Experts of a small language model: 13 layers.
Below are experts of layer 2 (counted from 0) of a mixture-of-experts language model. Rows are named router (the router's row for the expert), gate (a neuron's input weights, with its number), up (a neuron's input weights, with its number), down (a neuron's output weights, with its number) and show model dimensions 0-159. Each number is 128 + 32 x the weight over its row's rms, rounded and kept within 0 to 255. Numbers have three digits each.
Before each expert's rows: "mostly gets" lists some tokens that are sent to it at least half of the time; "comes after" lists some tokens at least twice as common just before its tokens as in all text. This comes from a sample of Wikipedia text that the model never trained on. Tokens count by the router's weight.

# expert 3
mostly gets: " States", "02", "07", "04", "09", "06"
comes after: "20", "19", "18", " United", "17", "°"
router:092143149125100139151150117115085134063121158167128152137192135134186167165115107116136137065151076150137138159118156160130088163079125143159131139114102140143125134161205099140111138137122089057178153186215109116110125125142133112147144163170173117025111167101122130104157175119159137126107163148155101086141143157059177150094123125114124163077132136108125052089073060107123073148097148124100144127110096088123126153105125129146198112158163155124178124172143153137151091116142166
gate0:138117110079104168087070105117098144083152108075118143163155125084134139145099110130095144118091180094135109153107110164108114141130120144137180141154149126163126144112173133172131094216142100140117100155096114083111108127148107091150122097103095105128128115132131126109094118141124096170112171184200105132132108127144120139058142114046130138138165157129099126112076171136131122123203103126133096164166150139170096105221089145161161130128163090084086113144172130114103130161173165
up0:146109133142097129105177115139160090061130123104141174153133086107116201130156135098140073108164137083139106113143065105137063182180151170212141105109061165116116163122061117097150120156193120168107219111099163120116159121093124161079141137150174120164178112152135159098156130145064108116147128141137142121121122108153093069149047133100154178112079095093117121122125145117180139115105131144126171139093083137117123074065107086128165129106134138172122157149141059072107118137123123
down0:170159099143157120122215056130131136097117126125123127164116151128082176155181106147093102063121107146075132097177104069132185126174116126102027111177208138160141132185106073077109073181162155149118119166167105118193129095118118120121117088138120144116134101129145193188148164151092110121053110129118151133077120165115114141138139139082139168146115076087066088085111144143120142238171096095189126071111092107069148127129148161123130119142091116129155129170147123113102108122127136
gate1:128129122141150154132165108181118187093085100157119130150158182067182103109137131120160093025089096110117146157108135162126095149128109113123188102139063107121135104109201132131064147120095157094150150115111150099130159105123137124121126150122176125106096053118135164093166136110119123158141132114161114131142113104112169138130142091111125135141147110129138054095142100169204095143127146121069160109138083143125150121140124142153173099111151178159167198200110153137050107107112088
up1:119175103170096143174129142107093120052102120122093122158163096131128174120130134086107119106069088057163111162072139100159082188117174098090174141083116177100132092135138162141163138098153095157038212199119162099102150156156114102112113145090125120164099094104115153128102111132159070093175105085173170110123143103133197141115105125149140122120214115140155059097050125081093103151150098117111114147127060072159132084118106109115109112104140142154159117154113108128114129152107133
down1:121121134130088142127078122127175107134150155096188101103110095163131121105205180134114108191137194167115166123146145137133118119127090126156090157165139122067107148170131113078079119106128121047143075072136103031112113163097074133149146134125136089076162073169096115123113158094110132140063176083105155214158132113177108147134115150138091106178058120076162147162106159153135102042083215165082131110161127144117158137098155137096081134094082154118130172118161116101098159180142137
gate2:142074087162114095187146106154099115141112182151108091119095148092160117069138110160161144074152120157158091093181097154124156171074117153122162127125145167116150114157166141132172145070134154073096103114163137133121139131108107031189127126141132083137119105138160123095178111102140114157163123049184097099122138052091129140149110123117102132127125188087097070160190120172150116104116108121099103125146176074092143086147152125112042117145091094128093157165072164156114133125156140
up2:169121138147142053161141133172112167127133166145211185133156141142086128090155119172112133081146171146094102110100148138095126076128121096090143171132148178193130087111082092183118121147166100128126124114097111113123111128127087089162144111165171147163150104156106168090184101198114180060117105125140161148145051145148103102110096166180166102149094115144132136122110085082096035153150128145167155128193147141159095161100144159123111142082160128106118113080126114126123107192143191
down2:120128111115101130093136093116153146120111120149153155126127159157080107130185100130119127124100134076097108106073152114154123126114105116160149146137114220067146135142131180122166148106118142134031147139138107112123096164174063098184155165176100124159113093177119167093057164154076129146180170104135186138135121113155074114145083203159145106171115195090096115182132142116181131109142133140106142182158120064097150128143145118077069164138126150094062112150111071163145185145118113

# expert 2
mostly gets: "20", "19", " Mar", " Ben", " Jan", " Nov"
comes after: " ", "–", " (", " P", " K", " C"
router:145109110131130120114108104111124122159107037143179078090133173076091107092173179121111110100150171152142092073108085113144100107144040116127122156124138118103104121112190116098112090091153154122137112167144097118112165034116160111122103093132114141125147112141101187183140117077105172125167160100062157117130124163166076103138106137145147179077117103105124161164151171096141181124116108161126135094154051147147174151167142164119071132160079130159110122116167176141139146061151109
gate0:113138134161123168160118098168098103135081086181156117140111147100092133155102104131116080112109143123148158077121118150099183074103130141148114107101091133167127155094113117182126081139058125136136152128051124146164116176128136162171150144143104147124122120149089157114223131132118137190154150149104140038145148184161136169157172176139083100153142149087078090114132136100128115146084136046121178110130130130070112115126124144105132080115116100100155146143117069132082096082132150
up0:155116077180106093190146101068139119153136161107126219138096122190180092144189135128114210197142202119145156096114118112150190113144147090141134154138152118183186130114111130136101084174114219174136139165117067167152184132144134129167127104163125131097063129125066177157126145131185104135112136172109112097140117143140121111079096093120132142122168102133166146100146141089112093166107170132143131152133146107143133074108201146095157140110160139144115161093144062191109186117157180
down0:132112035152113198082207126094170107138112127148096160122137067105180176143129131112129117109109155153140120243089113132121132088112138131119110148098131148200083123119139158076141142148113130085119092153071133111165154126139162140131126082116138098100125105147144127141173079183179137101195121189114145078137120141095112087146124108113105110126197096125120135126122094127170078115072126066159145140126061116117136079129129146154161139096078066148120109119107148175082136116117150
gate1:083055104116164156118135105121139133134087109124172117152130120109078091115101147186146097108085102148115081104130110114125134119163180130093114037146099139042149163121118147177120132133086110140095077141081151101153120103105112113155099094193098133113131163103079180150128123129120158182136118055082163129168112150210144113137144183163147090108129096126133166132128142123128153109121132079124114138064089134180145223143069086172151125121122070156090125106172136145079078110129107
up1:081079107109113132089068170132120096079120111130162160102110156130181088139164075129180077115074121131142207099112165124135101175161068082124176144134079119137155126113154186081151078084100177142056118121133173178113145165127099090145130130118160071171151151104161123118125177148097132094139161108073122135183083133112113072114166107086063149121145184107160144120100088169162102171087103077127128098118161166110138114125103083102069070178069101121121098118076105111123123180180165
down1:114152080097137116073141129152163158130087177123188129109134167128146085106136096126048152200102170137135153127134159124113161102141080118139117172077140112119127138111120079182090095180103129142148107147140178151127082103170130111115099149149126161143130145108114155168041113185138190144112160162101094127175107105123108137126161140147114091166096150071189117155135067148087148144192123162119097149163103144098136148099129080173162174149074123082136148198095077172120117152091125
gate2:102187102141108184135173107123172120113066190157139103124107131122154189191087162180138124133154118112105140125118078167114120116142148160116170116081170190198093150177121105144099138136147132138161134146120114134129131118079161151140125101133118126143076139072181096142235137129124112115137145144065156107082166134071140212120142183173130126082168156122117146116118171116127093096189126134134083142126178194150120094095111085139151156118154136170110154144183178129055170092135148
up2:087120144184145174126143213094111117134127107096092126136123112101095147095177126093207110126165144140096140103117121175171127138112095139128156123139127124050110116108112077147152181116151166143148101127173170142190099106120151129141146061141126063155083124067155118118119095130109160102230155137113155167117168120078110141078204123048141075150127071103178127128136143154147120148131129162144144128164111156100150129105155103180208156132133113113121137145151128150120110118071139
down2:138164129163096153173154126099070144140108147185112092151112141097170097152136098102154131116135124101067152127147170146139102126110098191150148153144076128138155121133114125166091108107155091054113135160178107093108174111214146151110103170185087119125166112166144134125109126127141132139140151095118094162100180131146134124157137145159152123126123117109156095085200150188143141101164109128098120088154086132126166091109174123166155130186175104143063151159127085116179101116178145

# expert 13
mostly gets: " st", " l", " d", " dr", " g", " fl"
comes after: " |", " the", ";", "|", " and", ":"
router:119151052194170147106100198038098163064175145167135173135069178136119099093089134093136157174114145165152142176143181157156139062131129113149146137135069146130062139139123113173134097149135118166174103136147134109140079112113045185167160084106147124126126204110119079081089153192117141041163067163160182123173132123174088126108118132134052056144142130120142111146195168150123178126179120158145123094103147110129078141164103177090122165099106134103094164101152104133116083116119099
gate0:093092152103146142149175153112191177139105095133144175121144093170081158132143139137079123105132142134091116093131093129168138161104106134168106123181121136126145089115175116085094113100124210155157197118126124121100104119124077135115105122075150164046139108117218113137133137173140098139131142073142147103167125090072143137136147102120156155126120098158138043175155118124175124090112113138094162116145086064127156140128122136180105156091189111132171122149150153141106080149136093
up0:050138144178140148096206145082145077106119144164144109111136153174122137153110138092137141088132131118140136118091188150112144116066155179115132178120121137080139110120146152111132060150153115084114139163097168102104068150106150115067191103170190130146123161096080151137198150130096132117184138111115154140133127178185069116124150077121135128093104152116157055116141190105185173128113162124030146130101094111073121183136159105083121124113131192134159112118082146115130083123141176
down0:088123126121093097093122124097187135141104126112195087151121163143087132111122140137051096102137145149113152151119065102073183188164135029153128159065146114105066139123144142090140133140146190122120100106139089150166153062104156097117165169085110154064158093151133150093110099152149133102100141124121148095102164156086106129151097119126053079159095159129141144137165191075132090179151097131126115128091159147136127108115088124053071098129105094119144155137132111086206187084105114
gate1:115084187111126092091096191139171136123121157093069157101068041119099188128120118133161187150183157140108136120128106098161133138047139211130150087155124148173113132105128082091142175162168121119110164124140127121169131137134121147107090090097120119113138126148167151080040142143133127111137090136145111158101133082135119081145106178144097149135125194162165113109092149166139152081096127145078191188133121136112143159155145133101129160066144123086145106087133086133066147103071116
up1:146108123115105104136097089108050115142138208157110185130133047174118120137143095119088125142136115156111149128130142108103155132127139114139133170127153126142130091075126131152128155099158122185129160113124136178161131120140173154134114117201111125143112136144039095148148088102117128119108098101130163112128072181149182148192201169119118100149150124173096149137117132109139124125076065176102151113120155099074125086130093105124070098107136154102112149179150138170075155159157149
down1:156162175075135150198141089095084145096145167164148097097091128186101173151115144144165124173090094196175132114085146132106047161138135108142161153094137127123166095078128083135142193156073168103129120115103144160127146117137090086111117134145058129170139102128127108145110096116104126093091067183093087113166150153110148103156129071098143119094081155130106128114151109188168156104137150127093169152103145142089076142071191123091136159122128084104091137099188185140122137129073075
gate2:112120121154084170122139093155132141125133154056136176117130123130184127137144113190133110126090172110223162169117156147115104117102197158150050151116182123123129101109126168141121107139090070093117143068155133127110095168192156138141090128130099110151073109138056143077146150158143135183090047122081126141156071127130116115071129136126115089125155100105207121112070051102116118158140098132172159189179129124120163172077146137127093128205167119123167069160112088114103187151144153
up2:114125103115131142062094097062135084062173088113134127121161135071164135123108154129118106119119125082176078090129154165151137103101102159151124061108165100139155162119114103120084158137107137094147153118143139093164155133116123123133154183147137172162153148086061181023095148085109188113106139102185097118119159151103104198117150092046048166143107136115160139144161135102110129133145189107104098179151110141135144106140161096071148149119168123125086098135173175156121109061168092
down2:159110170099182102093152162079100121129099120103147129134173126099166145110175124100155170144146104173163114146059116153109114096128134199108114201158173161156124123125154151099110106101119111077134081097173161125145139094129069142144131113155124138166147094114161095129088134148148123113072126109054119097111153098126095122132132097151129141159072096096099155124135210014108056160146153137092187158169094147128083110109121072117149158093113119156119114154135120131162126087124107

# expert 4
mostly gets: "==", " with", "===", "====", "-", " include"
comes after: "\n", ")\n", ".\n\n", " |\n", ")", ".\n"
router:153100182104099188162196108135112027213173130103133088114142122166091122127141168100112105111115164119102172141164044120150179125198157203097060110153120123112114072114103111125149161069109172137117173152091204140118149140108101113137143144083049106101102072154146135130132113113155110137089074083116073122096104098152108132179128105098185138131132107173098147125102190125202090073171130143106101159121134066138068104058072078130100089110164101126100131121142102113134183102104094
gate0:102061142128060136142151161154136140114106186155057151131120099161126160091092159098031149093127133083082135203091045119165142200143137143103147095106114108092149076113097141176133133101115130148133184043077158154110167139115166138077163158101177102101141151107097196114175114137110140138145081136120094135111170137145121146110112141165063097119100112110115120129144162181128155123160158130079106156150079123108095117091104132118197113130132136115148161130084115192230114124134147
up0:079106092108090096130121146103084109128123112113174222110087078131114127158132162110179126161131112092183090140134111106118069092110103143131144115131067126140113103096170175159141125127101129181063129151185072121150126141155121095133076089178150140167158078154140139165207181130169113176119149085133146110128066171108107174136087093088128137139175148090099086134125117135093190166130148121135099096104125099141118084142076098110102104143181110151085128167149087139121106155132198
down0:168135128104126130169119117180125096048138145123134115154086162212091170092165093114177112168122151107171093120146156193131142109129141104126135150105139136143178097135135160101169118150131168159143117127156118177169100077117063137133184138164136120111146137136148147077068122089077118165119120117111119106098181109123153109200161073127123136107116116118177162121090092170152094156129131132164125123183119103137139167174143157121159132187113132110134102165076187160092085182111134
gate1:138134223134191138124127131165163130114088118103103120143152145140123151107092148058097168177147123148133118100165102154152112079159106133167121099082115095138088111142085129131115122118106149153085143089111137121146161102095134201106157137111157143155125133118170122120117129140176137102102143099130103153146128155110145089153094119143154166134128178132087062101106098111118174095097176110073087102064085115133158138100122124135161060157135163085167089170112133112165170160163216
up1:154158127145120128121196117109128138056144189072109131128141106113111130159151095087078152126178129120154120086124204135100188146098157099094118093124167133121050105142134193101075153145082135166136136167111136148116101111124124158150134099072147130131153149091193140169121136126158138080125121134141145149160153144101149117119172138116122095145156123179107130128146179172106146131109182120113167121113071106160145187103101116114088095140118082124132148113155133132158148131050115
down1:136170087115129156131110163129151157150108139116153154098151077097065099138097130113104110100154187120093158205126183145118149157149109138120059112087137083114113131112131112163135168161142111157154129139115117121151137159056108076083140159113135101108159159118120096114164131095112076102110139162110117137030123089172162148192081124164088099123159151187142146151045104152181130141105147149097135159120146150097090126094087113112126138097049106122127145119166032111097144144164117
gate2:072088116186113079113163157114095126169134111119109122107132148079094141170132141145178119157080179098133179190134153111128173131109192066146063110105124135191098104135103179059125166146152099130099100101097053138071156103138103123106147147074138141130130093159132069074167101157133111115104119063152121111067106092139203138124079131137133139158126155166144142072143117151103085170168101137115173139115171067116188092084105158141106039180161098193163138088102133127149164099178116
up2:081163110110096172089084137140180100077157178132103173158100126136110144076173172096130059087133100132105147165123157152137118170166123172116133138172082073125150138183114183138188119134112136101109111129151094109096120125153115073116117117160135138160171116156097096165125112050108154062178127098148108142122096193171160142095117092100134059101060090095111140134133170129132072122113142100123098062166131129179140102179138156119096129134099148131115100127153145174083133135125065
down2:138161138148118202133107086180160128166117112133062129150124115128138138161135095123144130121127125140145163164130135154141107100103057140126143169125135073131108207096111160153131093131116167156118048107132192148141092113142121129117111163154120077208118162106132111160139164151181086103114128110135132077145123134167135151087176068088101109162058174096128112151234173093158136096118155125129144122147116145045112143101157180102166093173120070118111088099163134122170127154150131